Experts of a small language model.
Size: 9 layers, vocabulary 8192.
Below are experts of layer 5 (counted from 0) of a mixture-of-experts language model. Rows are named router (the router's row for the expert), gate (a neuron's input weights, with its number), up (a neuron's input weights, with its number) and show model dimensions 0-127. Each number is 128 + 32 x the weight over its row's rms, rounded and kept within 0 to 255. Numbers have three digits each.
After each expert's rows: "comes after" lists some tokens at least twice as common just before its tokens as in all text; "gets" lists some tokens that make up at least twice as much of what it gets as of all text. This comes from a sample of Wikipedia text that the model never trained on. Tokens count by the router's weight.

# expert 70
router:194095222131161101153108112120085184162103161133138076188112192221181103119114145132152068100255140079109138125108097161143031162170115098113122103164139116146156089076148130171120171158155113170133106061168117152162115121185143103107122142080107141112109128084154165159110089166161169117063100149093150137114115106141152065136158174124150172133123104163147164101081094087096154186114
gate0:134146123206111081101127117143186148132099105168142156154130087114094107116121153132131062111123090156102180147127106113123131134134067113061147091105157133134079157130124122076087180085139102094127161075135147160133147119098176140106125172156133128138106134109074137173144103185087152055107140113140099065135102090130122168120149138078133092128134077128142102099108070121149109162120
up0:109131113113133102118117121165136112123169093140114179130158092100142111147104157100053125145124131162115143073069126150142119067134152132197102098102126170120145090107145085160135034119191101137153126098138174132151153126114110124142133110143157103107149176151126120091150127173210142167101094135135033139128119102125113127153110037102132083105145111147132106153119115081130125071100
comes after: " |", "-", " (", ";", ":", " \""
gets: " S", " E", " A", " O", " St", " Pa"

# expert 78
router:205096142115172141117107075106109183139140163158083112136135091146153110088096211146138152091128126141142106158159081141080123141123105106081145090186074144109105082120156139108112130138098107121139083105166132193142113203160173078136184129092093146123138129073119125146117128158181131128077119157078102173083066157158132095137123149100130150144181143107099120136131067078065171149152
gate0:194147120156116137150033169153150090125119101105083097109140153166123149139138102126049150137178152092096126192142133099123140202094117128111155084150156098081109162141174071107111176118115135115158090094199134154204137119098141105167162157137117134121129089118132100127116068137127137136137089125083133139133100096138116154077091135117179124151124100095163107146096157125074106089130
up0:133111141137116106148110155154093069123159081078121132168101122128113129143129090132100118163142077119118117109066104156053108135085095141157176094085135143142156093109119080161171107140090114157130151068127087173146080144081179077149129138195148103142148108112148127141142129091143135104146128164140142138151127088116096124063153074160148157154078121138157057122111138145096148129154
comes after: " the", " a", " and", " in", " of", " The"
gets: " New", " new", " United", " North", " South", " public"

# expert 127
router:184117170144121104146144126100153150160108117164092118180163172230154148103149114178169119100131156130153117150142084119121067112156051095107130098164066166177147078137115170151102121135104105098162141113130080151148151122158117093132101136094128173137113166088094141205134097146132153106130073112114166159071120121230179094152141142130105197145184157173138171109109136102080145161077
gate0:126075110107112122112153168111140096133161085110091126151131146165174097161121145107093103123121111077090121115155163115153138076070103126132143171139164137153102148144127118072094099096170162051050164191136151130107142138152132104126140165117145092146193122121163050177125123125058115102126144134171134130132165118120116150096133149141121130156154104163085095150157181016130124091149
up0:126099118168188136155148104162151155178128165061123129140114085139121152111191117083085139087090140147124143112093156142114162085116144130092153129137130156150119122147196139084147074131127137145176190038092084137092091136113114158099191120146186124108167118099145177107190042183147154119117209111124061115121149089163127104115104151146099132129110071164117102106121128185077125118139
comes after: " ", "1", "2", "3", "0", "4"
gets: "1", "3", "4", "2", "5", "0"

# expert 6
router:195114180136108128166086083083136114169151084133139135224108138150180112102060164151175105142136144141106109168108146058141107131136109111118212106134120135196122067070146130192091142143131122147125065177135079169107126141182130108136120158115221156163104178122159154184135117105148095188107130097116166154090115110169146074149147132141162110155110079111101126096106128110108111177077
gate0:138099130164143155156164118061125106158116134112115113145085108120144097139118125180100108089166147130141088213108143173148144130126152148106118111150137108097113090094178162115093086087125121109100153162122103146133093119166078104147126165215162133154124137134120108152188144130176077168181114078138149132126129112135141100159121154141133110141159077122130150180054144028090114104121
up0:125137080144154118117162149060141139122136140094110176132134144115148092148118203157080093073122118132131109158136116151141157127125138145094114098135151101136103078090210123125136103086132133110087158134051128180087137163117108094117144158189168124184099139130126082134169151085157112145138105131134119120132164150161087103136104123148110174174190093100108185143102167100113066094132
comes after: ".", ",", " that", " where", " when", " which"
gets: " he", " it", " He", " It", " which", " who"

# expert 0
router:179114184096101145156131099076089187124101109125168077102117148172138051110094168134154079087159077126123130137065118127177049158121053120123120138161098119176053061108170145147122126136075138064173168112120150114114139145146139135127140140144120134132120146109142180191146152141120161132106127155058124142085094090125198135145127124122130106171123113133115097176188144110061139150087
gate0:171168135131070126118159206126150087151158099100164176104128108193124134102114114112113063101115092109119119149129093144181167150126089157166143116139106144162058087089145166106135154135101102126150127128164105102136171075135134070101189174142098158161106166177127054139137088146154096116142085171079102111096106177094157125103158167119119150183121095094132086178144074138127159102146
up0:100148161154080154146191091143162154089166122096139141132144115180150173183190168119101102102149081112118112141209101120090142115145114137094126124133149148163086100117117063116069171127162149186184090137134149120163083130105135127125169155212157122167122186132170128138118110141097155149118187125098084170124158149154067103089118107174158152081156102087167139091147131122135174145161
comes after: "-", " (", " \"", ":", "==", "==="
gets: " S", " F", " B", " C", " P", " G"

# expert 132
router:182087131094190086100174117120106170101086103182128125131154080160179087065074171151135153100129150084174105096142106111101114150086112101070147094167112167141089074099163132147108153172118129111195125110126109177145131179117133101090145126062112109153137142032120097179118143152141160075135134157044153144116086112124121159114114186148173164131129154186132137145099103102090128084123
gate0:103126162083149112163166147203141116131120079132119120121135062142126091115114129218130119116067083161080180108125117134147147181153172086127208087114174121115127093110141175087134176154083102100169139151068145178201118137116059086106099118049136145133152184128163136109158134106130118065079112103133118124063148109152151146141136155186116146169131103123134084159121129109161148083198
up0:129114139146168182112113113109118157099144147123104053116143186147132101171153124074131171114144090070121106176064170119080094132160155150173076159147166128055118141137154071144145130113162176182132115104118119112077141095141163122149094093173148119156175075170078119184107097180121130165161061117119115136162113162103138104132132152074112120117115123157114131105139135176187155093123
comes after: " a", " the", " with", " and", " of", " are"
gets: " more", " new", " high", " large", " long", " a"

# expert 19
router:094156156152152099138105147090134164157114144121108116125115162129167129113142157200225174158122124134149137164106056153184113114134104109143141148182129236201111073103134129109108100151069139181153100135173154148176161126154132102075068184142161129143191114143118110182118114203161137079087140116101107140131099111159148165113167113161135130152160139115133092092138123061112155153131
gate0:141186178145117115143115149109146169140110148146071148126152127134093071113131094164172140132171135197136166164107161103173134180138094104138113167161154170097080159157091121071119122132136145139133087177133110159178129141119164139129094105091132057157102092029158057211125115164116156109107152141102143081098139117128119186155143174086122109117130100114128147144082191120134161171084
up0:099180105173118148132129124107114141108138111103095126075042170153110145091161233140157176092142120123119122137166146142147124123108108113156086106168158086049139118106143089096115149136088095167090129145195105150146104080131107091187102107086076142157150136129197168134127133134102088153064113139108160167184170144065112108157119143109140143111125160128112134137200170071145091083142
comes after: "'", "’", " of", " medal", " It", " for"
gets: "s", " his", "'", " its", " their", " her"

# expert 88
router:115116198120120130117128165099098139175121153143100080124108148153181135101103119145154117124163139125173113062145125145139080116155124089077162100185138143166128128093130172175099115157126102129204114090130074224141154186162157119104088116094172129155110159140088157122141158162217125169129086115028149127081069078213119076121145145132110161148185120159119182131093078108130155148078
gate0:145182110113148115145167090104149147126145131080099162097130143078197103135188117127098104123146114126114107163169105086153229133104188112184084125147107124082092154134163140142103117103164162149139107122089114131178108031109138114162119145096108148099168107108059146097151132166151151144102109112110098118118092153121196117185030113118172167107130128128146181197123147111137112121163
up0:162106141202114152106111145175105108116138097193137092112138137187055149158124163123095150124109133143158170096105188141092055170161119141123150131122115156173169148114107101135158118125103094106103127137137124083080146185157107173125121128125159117134080165068158057172118094082087129104148120160193148078123146136164055171129165111142076091134123129099135076108138124123085131148097
comes after: " |", ".", "---|---|---|---|", ")", "|---|---|---|", "|---|---|"
gets: "\n", " place", " Ref", " Qualification", " It", " find"

# expert 157
router:183077169126191132175081106093159157136141167131116062176141119148086119103132159193129089145160094150129127139135139139146016121180127104105129071164075183148134078174123152132103119205117145097182083088124094179164159153170162088131088167112164154155116106139099127165109112167139136153128114115094103152056054081139138086146093179111162135169146118132132157087128139083119146135157
gate0:126134175142144154150118148174098129137157135124166125154146117168183109109110133138097104064176093143162075141130050124121134118135168132146108133078123081152097134106102130158120165182142090063145119132135146069187168136127126092099117082156122172098149183097171127148141137158066096198117123080134123119111149125159127070062177102146131172160187122139146104170142094167076104182099
up0:146125062152077167103141064124143183115141116142112097092094143068117156112154097085201153071091149130088142112145167192127126168129101123084145108193170138109127119160200093173154100067123154139171165112080181137082112147117131101132167197080123123148119095119112154121053150121152141123141046149160086145111104150126127166140130134103126155118134129135155121103173144085123160133132
comes after: ")", " |", ".", "\"", ").", ".\""
gets: "\n", ");", " *"

# expert 49
router:157109146120118099127124097103095125084065135125151165135190150137150122057118100168163130160128119135082116058134106141143089170144107093107145167161110147134098108111108156167101159143142127141123121084179075179124217131181161103105178126079139174196150117073085144141083078165116144131099124131080201131117135116195119093118141123176058123176170113155143108088097143101097134117109
gate0:183110187184118128123148070131102093154117132125158185137163134139133064187071120137107069168125138152107116110149174139120183123131101138122168164115107112131089143089154117147172155141127086104128106148188094068130152160148108121123162158135080141175170161101149148096139093090108056104115134190107128151106063153140204127135134084153116235118138121166126120110133105109103162096112
up0:078092101159110140224159211112145127123173114127117102144111130123082091112112127161112129082125126164112147102127129106097122146169112122092088182082111178102141151115136108104094104127075198107138118140120115116130057129080155134126164033127202150104127134141104093132109153139151119121136134119132140129127182111106107158150113122101119068156148139116141149195166180138102148076090
comes after: " to", " was", " he", " also", " and", " He"
gets: "ed", "ing", " began", " up", " served", " known"

# expert 62
router:159103142131130103109102120085143130136140095136125119197138163196156107105131122148128084120148119142132102141099087098189132133174065110113149122142135142125167138089158162132077162165094080105122129113118092220113165172191134103088108138137142077136128148073114171176131091144122131110121106106098175146097132103176153110163151164135158184166150147152052222116067103102050183127151
gate0:168108147112119115130117130105146132143116129157106113156132125114134067109200130154127126130109132136078175096091129168138164144155111105095131103180177096132095110117128173100071120158139090167188155163050106134139190068111088158160122117133159071143193187122144116141142111159127104073117189186132179114130120109090064144134173111189210106167134090095062177130090122112079152111159
up0:117086121081197128079105170152143123173130123151124096197147157132114101089138146115123156165095089121124172088106136143147157136144080120136106102102160120187156161129085165087069156182169120195148158158121209093149152097119102150153136102079136045114155140178092117157158145113092108096114172161145115085130115178121078215205102170197161058146105108113100127117110184120131130100180
comes after: " ", " (", " $", "€", " *", " ["
gets: "2", "1", "3", "4", "6", "5"

# expert 179
router:180116115146174158135091152112093154131101100170162059179193135113124115082134110128118092124160157133182127110090151140131091159141115091114200126143168182130120137149122096133106160166135153140131100096150124163167192151145157111162107115096121137176090132138110167134097125152158134107104115124125152139102151111218126118150106106157089122156161072170093133149132104087102153149188
gate0:115115163125140141119111181124074111130177129127112146172079127111132127160092109080073165104122167134053121133173208095119094137145096127115158139123150129102131100094121118167106145096043133080112137098106197128118084153158127147158106109152146062063121129118140129143132118156151180128127067136107096140130151153091114133077140117054091141156131121064104120126114101119195119106099
up0:118129128128077092157120092110152149147095154118126123117137115180123122143165088140150124140138129107151147126096080134141168087178121142134109139128137064132194129099077200082101192172184096078160178143112063133124155062099100176101132114154105142122171157183157147154123202122091131127185135077157087146122115079100160124162115131190167138093102190139190133150127119119128089143154
comes after: " to", " and", " he", " not", "ly", " also"
gets: " that", "ing", " about", "ed", " tell", " see"

# expert 177
router:122091160112133088103135111081128121140140115155134089198124087148129125100149132187129092149146145098183089109142117131142088151096050084095131114169151151142113056117114141161090122128108128080187132099149165119098140128146148106104142103092148126151164125100093115255113095125118073127109095128112140161097057124135138076165120149096145149164153074166119114071092118089018161104113
gate0:166081122101159125126133111101183114119127161127141121161162066184105127120106139109082107150155106099123158089157098139147115123083097132111135142113142202105108142165128117110141104117105115157156135151122149073105150122169128144137175121088111152133223144112163124168113145122084126093156126138155151066119055147181169097158161187146113113146128073131107136082124170107111084094120
up0:180099102103146144124096075112150145144148144151176123072104074209114178148092137129093149161151060126104171115122111152120142119056147126149154176132158185144170140132105096048143056131136118145153162169130166091092122114190090153132143148078167125095166100119207116154123199094154137120135134117162135099132111111133205139124179139165130069124153119061116158136120183095160122132164
comes after: " ", "1", "2", " (", "3", " $"
gets: "1", "2", "5", "3", "4", "6"

# expert 67
router:126092181109182126090106079084114124161090085144153111144114135154173125159143117138175139106174142081178094099057098068121072145134114089112165095192124147115064114096115178119115141147150107080165101111153130166179185125149110047077134151124180127154127146131129159181122116135136116170098102100133169197075139126140131096158138151071122128168189074200062164102098160114092140137103
gate0:123181161070114091084045092144197125144131132149172122151142102149149121118157132094134143061135103175119101158082074121066112142153106136143154123145078140108201156147111139059161183112141171071148098110155130111164126092117103130069164165126094138213120111152161147083144135119197135167122128100105122102120181177121087139168159142187129071162144102137148170089118166169100140132140
up0:149111151098083108089097081191175169133148135147194140138137083117134142128162075107145105110122096162089089144083053091092137111156122158130149134164097162078123109151114159102150167090099161100141109095163173125164117081119109103170142085106138121198167076159142177118104189132166100142093177066080156166096182137153046153183138167157160102177144085110176147131118134165167163134166
comes after: " on", " the", " in", "1", "3", "2"
gets: " September", " November", " May", " January", " October", " July"

# expert 188
router:168120148149116110151118109050122186188100098213086087122167154158159118112121151163149143130134076106122086141151148061130102216140101101113155102164146168166093130103117175176087112120114110119096096121143112140163188094156095081127125152072110139166157143129137187157174090138145139137106154081093117140058144150107204145087152114143144154172173071154086195157133130028060132108096
gate0:118173112150135139162118089165138159150083169123113126146131144085158105118164129134100177112142111126122111150107123139128106149123131127138104108119042149128167149151158143134116104150127150098072152081191112107132208141109112098101106059091111136134154113151137089159053198123141145159108077070165111133148121128187058151112138073107093132129141106143080139033119074116096181150156
up0:181098138179186220112102208160116136126157147158143132157082154125097120090098155161194116095135115151157085094114153116115143147157113138124111120137129127147126122129122126125130121096165075061146139137098124112158128101108203146095221126149097174132159137137075087147107092132174181160124147146108153136104116051166166097153143101139133145151127174143097115221162192147157143120086
comes after: "1", "0", "2", "9", "8", "7"
gets: "8", "6", "4", "5", "3", "9"

# expert 171
router:149103141141174086132099144102173141116096144168121106216106123166162137115108162185136096102175120099153093115146088134099125176164110104148169105189141156160146094077106174147112139174138110129181116091129109159098155166108173102093167124060161117176106109139120148189103157152164175136095168124094113203077092102129203091134171153103111156127176144184079150123139072071059147143108
gate0:096129108178128086068145128081125132112088189122155107158109095104088166169125161078169064140124136091141155147106115111094115111169101134097170097117117189153184116138162107116129159148146137165132081052175108080055155126127129104168168110109099164123149106141110152142108121126110160130140121107160185112100092121184088129106120124128118168138191114115088200111143172125070114128138
up0:129112125119106103087123142101140112079126111123153123150116110124109078101150092136096125169110105149134154147130113177094123136123103094168148120143193157121173158148128112092152148084080076063082096085124092117179123136114104166098212094124158111141135124168130135176145134088139097134126151083114074130108137146187072160134083138130120096139093119139159066130101136043108164172136
comes after: "2", "3", "1", "4", "5", "6"
gets: "5", "0", "3", "7", "8", "4"

# expert 134
router:132132187125132123142117106102138145119141122157110116162170171196126125108132121184108143098162126111148110103074091131160121133151062107083137088152135199145079073095103121156103116110123133094130119061146075147156135122146106063136113129097220115133180138099095154234105108135189127122064117134122133169105119111153157096178165097104109139185182134138113128131089107084054201133146
gate0:117156114148131161153129092131087129087109175123146119144149110141107163100096143188134089148132073085096099102060161098150115159114142131096165059089171127138175139159132124162110104150096114108195088058094103124118128118110058114117118090152145162083149107066113115184138085169137184125121181137142123145102103156141157097155112133156170101133140091108135151144087156095162157149106
up0:141133099111128140137079128166104131112077206119155055152149104146114173135106171131155070134171090061131076106075139135129144130156157121111153098032152147100145169118105091163140128153096136089174103111080147118129148105153115154116128118129152131081125134079115085135123123146129181113142146132136112143156069135077142087158122112115186076156127135122127149157071164068181163176096
comes after: " ", "1", " (", "2", "_{", " #"
gets: "2", "1", "3", "5", "0", "4"

# expert 155
router:216074158081114139103112118090141169134117091202080117202149165154136123112091152152163136063140144137148105111146105119124139193163098099127123115160082211150103129089142189160097123129144054120158125104143097147142128095156167111107147144092145140159147180102086191187163094217144126109126118089115152164058121123169170118117154116116142150169147149142123199119096136086107130127133
gate0:156144096090159089112138123105065137135119102165099125165111237224162180136093118117156123131140164151107123159125070131157102175075135124106119113125097119127183111163177140164113086124154096118067109127176094111150132122073139112133139191133080147115113119196116104143094135105079086041126203163099135166139092139116183132100140123156141164148189158159114126090126125068174077096126
up0:118148071125152190123135149118067094085123142174060100140160192202124123183121121114134129165125116157116110157113096109149135181107165128099140107163142067168137156148142168156143093093129096112092105156130121084223127130068176081163136131140100149099156090186150093173084073093128126135126130097111170181109141147095115132162142122110153184122139200141143017134147122127093080104132
comes after: "1", "2", "3", "9", "0", "4"
gets: "7", "3", "4", "8", "6", "5"

# expert 35
router:152099175133135129159111116077160099128144101138073059189134129144160069119073114176117120102169138119096134118118116140082107143129116094099135106157128201112112057112081116143104138128155123127151081147142091180159145189183083142156120102113141094170161113107135187162126085145165102106115086092084110190096139120156095128139145124119158147175115097130133106154120091132091171174117
gate0:141129096142181123130137124158129059073197117136194082139060121143121111130123109119144170145132121103199083091106078116097134121141111115137191166106142136108077171127181128133152108169148156154103183102127179221121144166126129142168105175169124099110104103157193072123076096128109115149127166128095203169132150138179140154087137152133199116161134110161132079133093176072099129177167
up0:083120090130105125149132162111176100107077174099123096046090158132149134170116138063100181182123130201162140146158093112144129087163162072107134105097162131125064143176147112173146082077198166128146160070116125180124132082165129106193133127168120141149121134154129124130150138188082129128130113098094101149126151130118112112110101131113141181164089124109132103061067123133079155113141
comes after: ")", " information", ";", " classification", " details", " States"
gets: "\n", " (", " =", " Location", " ​(", "===="

# expert 53
router:155074154160187117199128114085107176174120161152109094152129125188154149113151144137163121140166121076136103170130100109146052101145087111142143101199077157174145117111139137168112152144130099134152100098142107155168172125197094096103120128108175141145165131096117174148119123144169147155095104168078150210126112131154195102116110126084164112157129144150103168138167056110086139101130
gate0:133097167137158143113114158103101143173179151197145087127079136185175155107113130115146084126092095126147071149146097120085107140124149096132143146157073180156130160114130149149087136164139097120133135071122183156168111147114053090128178087119180177206108090111155133200154087104110115141103132132165146148048125124070111128111170167084143141224137142163146076112107167145106161162125
up0:150156106142135173092078157143094160110122081157110124110119096141114151096140170154092144063090194125077118058169128056089146181160124128080152141111150187077097213074142123110118156127085146111086123131055139108077120116115104141105167136101067039116082167161142131119118130115103194190152134137127160132119158133162103134138172177111145160162144101118116167182135101178099118130105
comes after: "0", " ", "9", "–", "′", "°"
gets: "2", "1", "8", "0", "7", "9"

# expert 100
router:176096152151133096119128103037124203191128127210095086125149183143170090114112124137130153110140119081121078121140129138131122181132124104156151127150107154156075131104112171142077112130132114124134086124146110138136184111184106083121143120052151169151143135121110193201168125172144167145087125115102074123074122157110131174084139120130122116173144070183064164158102116065073129125095
gate0:167145126129115069139081106143093159162107147175132132137132133171094098162062137075134096089131079105160160109137104096161090100121174149175170116123203130126109224158106131148091165131108129146118100151098199107107161142112153111182141126130135141093165069052135152142066092141114100143105155111137140156141110126111075140037146129124108107178147131127085149141063121050146118139123
up0:116126123105156076131135138138137101155160115122106145108134112063109158144104115099104128138171096133173116161078153161141079145110117164142144055155183165092104125156151088092073171105118109138051126067099106080063080099186151097204120120116177163120120116094130124157162097190088135107150154105115180128148139104106114141141146090069146142139124134096142116207093079137168114105151
comes after: "1", "0", "2", "9", "8", "7"
gets: "6", "5", "4", "8", "7", "0"

# expert 66
router:164105131134181113179170112072138124141128135129091086144096155130146116118110126121180101112163124071159133123176119138135129133166117098114106070138087157122140098107110172139104152147122138140208090121105126165163157109128133080126115150105148156161156102157099185150135086102137104134084081123125188147099119133173162117159165086138182172183130173101079164101123121065093145131158
gate0:171116166185099143193071124084111066174136111073142157113085162129137149110116120159137143103129134112138087151108148173113110114125143111120126101141146161205178108138135117080107124076131124156101076161154128145107123084117087164132109156082175119195148097092157111089105113186126164125114129115109187062155156100182206133102135103160081105160099197140122098167135183085147073091110
up0:150131111108138136085173126134166127120159104113092082120167131108098051107146078163141177138087150153123144137154137128160115128072162158173124166073169113106141140156143124184079109128059082061137192201153115103209136117162164126091132150135122130089120142171176169135108136122116131099124077102182063084137133129143133097152060140130141170125070121183159140111067140144168168157120
comes after: " ", "–", " Ca", "(", " mi", "ca"
gets: "s", "2", "1", "as", "is", "os"

# expert 139
router:168079157112101156218136174085110180159149127192106143137142139125141117128098105156182060078152151101130147113095120129100082128146148091095157150157155110164103024083151141171101124144132093101201134104149137142124119113187134126132102127090178147147132143110116178208114151144137103160128139145089176218120081095125120162147152194141160120138135146194104119151090057130093180157091
gate0:113102123168135131111112120130143139046105076087098145112166082153110132073093123128183097131100116148099120032102132186103141129101152101108117163155162114101188109130115080070057078049101143086071129161180144138114142129146153104133188113105152044153154125173150143117134145140144180153151163147094142159174129152060106068122119095112142162184157090104122106193117095116194124097139
up0:157139073127093114063131173109091090125111112138148096145089109088160190128112177136164105113108108142166151038110088138097105130119115106125149160156145104104156079126122051200133148056069111083092096135139168110136117144105140122110162116140108062169142147114148129111185150176124133188167149134159125175143192149177110101143119035117123174145154042138121101148125080112109163110112
comes after: "\n", "%", " Candidate", " Votes", " Title", " Team"
gets: "-", " |", "|", ";", " •", " /"

# expert 182
router:178067147069162110158146124095117206202120071154120082152134178177175120108142161157168141132164130105137147113139109146152051140167113068131155140177084167160145081092122124116103124161142105120159100073166112166191159080175170103118109158066137155130123185122142158170136092191145137142123088112113145201118107097153171042111134131144182163153143141146135205133126109092095148101130
gate0:134117123131107131126136117145157159135073088098080169101106099170085120089140074206161107148093135149112137131154116155112148121114145132059200102141141118099120172136188187144098126177191151122176096172178149084158135087126096157084105164090145151194140132135100166158156147116089131113143096143123143151156175131213123142133128134177136123109141098132160109094119159105122145183184
up0:151111141149106146088146114141088150188152101116145182155065068082110099142134109165112100112096099103100154167144196098132173147164082129072157165126086120145158177135155107090062119160184126126180143120165107135110125104109089115125109089096086119160144106105075119102141170099143121142082152127150094186069186061117161132093123167198096143145132086119154129131124161144102101105094
comes after: "–", ".", "9", "/", "-", "0"
gets: "5", "4", "6", "7", "2", "'"

# expert 174
router:097113161074197111129122113094097175141146119189154110185129176170149132119099146139243034097215100127127113090153085141189080131163096102157139102151129126205111048084135146186105158118179126096196164082134109153125151061149207080117151109076148086135158129119112170168113133122122152128074077131108131160062088112117146076139134124162165149158116086147103197131093140070112185150100
gate0:130160148164144148099109116133110126147124084132155136150108110072181138150165121144156211129120147141157180146104130095079175121138125091132175134114104116160129152146138160177123095058122161157093137111158120116114146116100129079116050109110134062119106105199091172139059160113094107174069158082112193170074102122137096184196140091139150133076142091171160107092088094112056130109101
up0:203097064160142114124094100106126144120137102143162152128071125150103124111145123127188095136120128071152120142079151080150088080080121116169096098090159140082109141133143128106130173145097138133132150131055195128079113116139139144112214187151157168132182044142111098111184136096141139108130096129112137112144102159107093107129136083123128106122179156100158090134118071175091183082154
comes after: "\n", " \"", " (", "-", "===", "=="
gets: "S", "A", "D", "C", "P", "R"

# expert 165
router:165057153131167144171138138089120167126189142101157145168151144196100128095141133157143154158179108147162146144101113097129118122165099105146124097160169149156136099097165113192093090176141148136191116132138152146192123175163142057116135174143111148158117147096085167151123146122125174115097131119089143155100075130156197057129098180085126149146147117134141102060142066075085135164065
gate0:113086109154130171154159163078107141112131139108160111119166160167069160098101130149143135161159150147116133164148092147121198181105138117117110097108206184121083146130168056106117164123094114152127153150148140130211132137172096086124122114113159143135140140168095121159126189162094163136141097093159124145151149106180096198121110166118094135136161105155165096114117161117070200105058
up0:123144130155145121136053093134105091162146118151128117154150108091136151130137124150106102142088163099152157055114129118108148058080131110099198128196116109130106124137189150124124122136136157135130095090049119092086107136127120139146121163054058136132120098116155117122071079133118196152173129123124142147138094155080156088169120106118176187132138151157141169121112160139128135077103
comes after: " ", "==", "-", " N", "te", " co"
gets: "in", "2", "lin", " in", "See", "tin"

# expert 180
router:112083134112128085159129106081101139136143160129103117119096121148202103069137162116218115137167190113152143145139094137139115146170069103104116115151112144155143099109166111179113188158131090119189096134112157161130162134178123156121128157070135141151103107099148154154100094153124124114094129118105117152111147118182125069163114176133164110167129147188102132139158168090100186189084
gate0:085107100081172070169149103116139167084158119193137079037137157156189136103116131135162119112187129179120145102135155129125127105150085136075114124094139087127154169118147107123166102162090130127114115111172174142102184172080118120178137146165201164112154123124141142132105079104163149190103137097101152113133114148135064116119117169118187157196120135202118187120093107079086179164138
up0:105130213110132104174044137130112139152085085104110121185123095099164122170137118168099147155119142183102107165127149142048150109103126164130140118172133092154111100136108059085118120159165131070157106219161119103144142151147097047145111105114109137157099154143168133075130129129172124150143138100083092087173127171131149158137149144138171107067060117099143089134034121099144135161155
comes after: " ", "/", " (", " \"", "k", "n"
gets: "s", "st", "S", " S", "d", "th"

# expert 128
router:111121144105154116082082155016131111137129115144081133154163179157137118122109111142137102098121162097141140127132093090161089154119107112130192099146104170132057120136140134109118103177154137144144116144192142158104172175133133055126104144116190150217157164107139128162154112128155136109138128111088125161071095114157156178159091121144138135146111140135119113112094090086102155103138
gate0:105147113096130103145121145074127124141153127139121127154101117169165143131133156093115103082091149083159092127120125171088159124094091126082172089148176163168089164099111173134130082114167119144190111192138096179059129156151134103123134113202135120120188182149123133124098092116147142159107152124107127115185133069070153095095179129136148109115099122147103201092160093129146134121119
up0:123105122170132146111129081169120101107102144135139119102166137091053114154125149159148133153162101090145143135133111094184075177186137129147087188071051083081200092108125098133130159108100122132094141099092144104175121119092080168082148068062094147107084081078124098135144205114116127081111121133101143128089112202179077156117092099146114183156150150123176074136120166137093110126119
comes after: " of", " in", "'", " to", " for", " with"
gets: " the", " his", " a", " her", " their", " The"

# expert 98
router:126084139124152135097113165108129125146119143161082067134160166178143070069099136138165152150149126127126086107133124101108117119185121100162143127136072171170117112164129152128090136138121100105158131136158057155148170141125125121102148139073160155158134120118115181216135117190135128081088097131109110154067159160146140095123154148139149140148151143144136184098131140120083144128053
gate0:098098117103149112146115107104134149102062124115177116091102139157131132149101134129177136183108120162170187124152089061073184062113083137097139066142143216198138121127187162148122172116205155109123164139172099090092157185116119094147139150110198161108120057134131135142112167195119115127081162132104128170122122101092101158104123136143143116207073128169120191090168122190134172157124
up0:067114147113126104175160152131077117068098099110168154208109107107051136141079159099151165154107090174148167114109167114127168115127081164123178159137159163130134092105141080156109119133130108078136100117114069052111119184138190052139154165143194104091124129209085162101122125153140071108173120079116169127117060125076146149105146142117180160131132084145099142078153117127124162128157
comes after: "9", "0", "8", "1", "7", "–"
gets: "1", "9", "0", "8", "7", "6"